{"num_hidden_layers": 12, "hidden_size": 256, "n_experts": 48, "experts_per_token": 2, "d_expert": 112, "d_shared_expert": 0, "hidden_act": "bilinear", "moe_layers": [0, 1, 2, 3, 4, 5, 6, 7, 8, 9, 10, 11], "router_score": "sigmoid", "normalize_top_k": true, "routed_scale": 1.5, "balance_loss": 0.000613, "balance_bias": true, "init_std_router": 0.00742, "lr_router": 0.00074, "num_attention_heads": 8, "num_key_value_heads": 2, "head_dim": 32, "vocab_size": 21695, "norm": "rmsnorm", "norm_place": "pre", "norm_eps": 1e-06, "positions": "rope", "rope_theta": 10000.0, "rope_fraction": 1.0, "qk_norm": false, "attn_scale": 0.177, "tie_word_embeddings": false, "parallel_block": false, "init": "normal", "init_std_qkv": 0.0307, "init_std_o": 0.0307, "init_std_up": 0.0307, "init_std_down": 0.0, "optimizer": "muon", "learning_rate": 0.00653, "lr_mult_o": 0.712, "lr_mult_up": 1.09, "beta1": 0.95, "lr_head": 0.00527, "max_grad_norm": 1.0, "warmup_steps": 200, "schedule": "cos", "final_lr_fraction": 0.1, "batch_tokens": [32768, 65536, 131072], "max_seq_len": 256, "doc_mask": false, "z_loss": 1e-05, "train_tokens": 413700000, "max_steps": 5654, "dataset": "wikipedia_en"}
Below are experts of layer 8 (counted from 0) of a mixture-of-experts language model. Rows are named router (the router's row for the expert), gate (a neuron's input weights, with its number), up (a neuron's input weights, with its number) and show model dimensions 0-255. Each number is 128 + 24 x the weight over its row's rms, rounded and kept within 0 to 255. Numbers have three digits each.
Before each expert's rows: "gets" lists some tokens that make up at least twice as much of what it gets as of all text. This comes from a sample of Wikipedia text that the model never trained on. Tokens count by the router's weight.

# expert 12
gets: " ", " United", "–", " States", " National", " World"
router:109111149167125148154127103098097159124177128150139131132126113160107159152159115111115141103122119176062066105115159112124181165109104112132118151194185106102151134128114155140179158107162144177114173132116090119128128127201100128101152146159149140123130134112121102134132116124134158132149112124152145165121111103121101148132141119137130124094147114113080102138131178115113134128138115173135132135132143176114095135103124127152160131112133109142179184141137102124163117107103122148150148179152135134095172105148119127132122173151105151116149093126120156104162114144188136115138110121115122134104182135125094116122146131144159152121145155137101125121121142095156140131132124121110131116109112116136115139150161125125106143121096146120124088101120091143068156134122096
gate0:130096148092131115138133113131077153194131115158120120130135154117134111108105101142098146115101124111119060081149136102150115134156149113153136109129130075110130113131086180105126095124122102116138136137157123118133164133162111133095160096090120179100075097151124157133145133156110145164113109151174130136086140143163169150141130098117133127144099146131127160151102132087114099139182104112154103133114114132150120102151152109153119089150060119110145112108100136159135121112172088105116132128115102109093121138116158126117131155116164115110132130123113096131149085123144119154139147139082128152113081102176130120120085140157145123119108151118087136118106146114113130129147151166128122135195169150134090103103158109083135141144135171131108109126131114142125112093132162
up0:137117129122142136102156094182163166112126156114113137145118120105096113167113149118143170130126149113152117163082136183149122126109174111128067173100153130152099138109101120116152153102157171176132106108116121149125144119153106109162121123140134128145133146129118146138159066150104122157152088117145145111104169121101144149147146132102108119170120149146089110119144102177140142144122156147113146127104149113127136158159135117132138153108147126087151134147120142158161123058124107129148146127120159095094117135125091095141127118107146152165127141103126123115162116131161117117165175151172103164115135130126107145113109132142138184175093143155138104123137121109147113065150138102124144119143110120117097117089159121187164139144097104159164127103089122118141109172136130

# expert 43
gets: " ", "S", "C", "R", "M", "P"
router:125134139135098136159127102110083169122132143169122138175155138128130166125139126093128143094103115160114118099122150142121136163154120098123151149176170103103119084071096103138125128107154135200113148149118121121127127115150121155110101134188166100136082108129119127164128099112144128090122083104171135126076114100132085141158129141124109110078140114084079129147105180106088120120100135186104136138125114170080129095109137135170163144110112073157142163132141095134126117090145082113165125135134109125099167146146115122112138151159117143103141109149132137106123176166126120108110149078123119151076126152127125126127139099148122120117163132113112098126123128115133133106096104117082138095111119111135095141138127142102103151131144139109101134128132119131107118125154106
gate0:075131161094111112112126129085130124101133100092145146132126128122112130126162121106079166113133133140110120139147117115097102130121144121105129143142092140113167117154112131108161095143149126113137131145071160119120124102131113111137159111125137159099139095114083127102121157154116110110125113157122152125126178157147130118168092077112112189120083072149132147135106135121137087146133185131083095163113097111173128101117118173121167170128107138137156115127115108118146123138138136119097113124124109147103109165156118142163103139105101102144124113128144135112135150121182157117159146134170117126111163149138101134132126164163106094111122138126123095085156113189136116128091097094158105135102110133108113115110102114167164106134102159108100123106124168179165170117146078
up0:127106104128117111160105140123122157107118141077156147151108105144142109077145102148134139128115130126153124132131105137135130169156116118102111104082164110114113128146128162095131120157128161133103132138118188180113149101154123117104152141167120134130114128150138147104121122190122094159095151128133122087160144141071103157127140141133122151098143097153148142123105098162165172151164125174108080128114162090102087127150104114132137110112101140128135146134117065117134182131146112106128111132074139100173161098105087109109130153121147131146156150128156173125114104119137163120154164136126178097127162132044103131098108135139125085134161122133109131113113149125118135147132150115124160156145147106133188110125113136138128170125127104139145117130112141120185134122100139

# expert 15
gets: " —", " ·", "0", " +", "%", " −"
router:091124155129108144120144101113092130138145129148164115121126164127093149126111111121116158121123139138114104101089139158115139127104107094137175159144132110102092135114112131139137143134141104149083163140127090129145154098163091132105143164135157102156100107118115089152106126103188154110139108126138157159104070146124098115120141132147133116120133111114107098124109133097122151123118124156131139160103117158074150122127135093172171132140130088106164173156167088138131116114123062143133133178153110141095187164133100103159166124147108158084131127155129119073152151114126128131134141112108102131097109155123084130111118106102090123087154123120119114129131154112142151123105143148055124115113088128143134127148143152099096150153164154128111131129114106125057153150146106
gate0:150119079124103127142136138152138119107109121084130120100161168160139144129104166145129098148133143129131148117158116116123167137084108066093133125162142172118123112142115087166132141139102094115103118099117145134069110153130120121149160110138161143166098141170139122113149110113144156127140083107116155104149147144138141102203068095166149147120167114179137063147195120125107100143099135157123136178127110133133135113155156171114123107125152162137150126114125146127098087106113131122123142140110097113111128117117145101100136148115155122124188109131149136157132138141112115139135109102130139066109125112153090131092138112143081113148156113160150128105127149115123144105165157166106114126109135154148143111119115085115112134141127134136139176150149075105129112103129119
up0:127141119122139124116154101132153098126093120130142143164154181132112141104133122097125140098154107136140129131165122099175134145174128113106153088174125151099139106099124146161130073126083175083152115117136155119102141089109138099169169106148138124131133118058171140137120138173104108082130118129131112163124108144100114103146204140163119125133100114137113151131108175159132114143139146093131129115108148133096131135108072143127100140117141111143147130179095096081130125131139126123114158131138107116118108142147104162156137119189095119113140123142110125132104162140132144106110137146169185144171124121145136142107144122068128131142126141158115120140102136127119132160147111131071139153114103134131111103105121163169161148123131090101141134104156126110108127150195137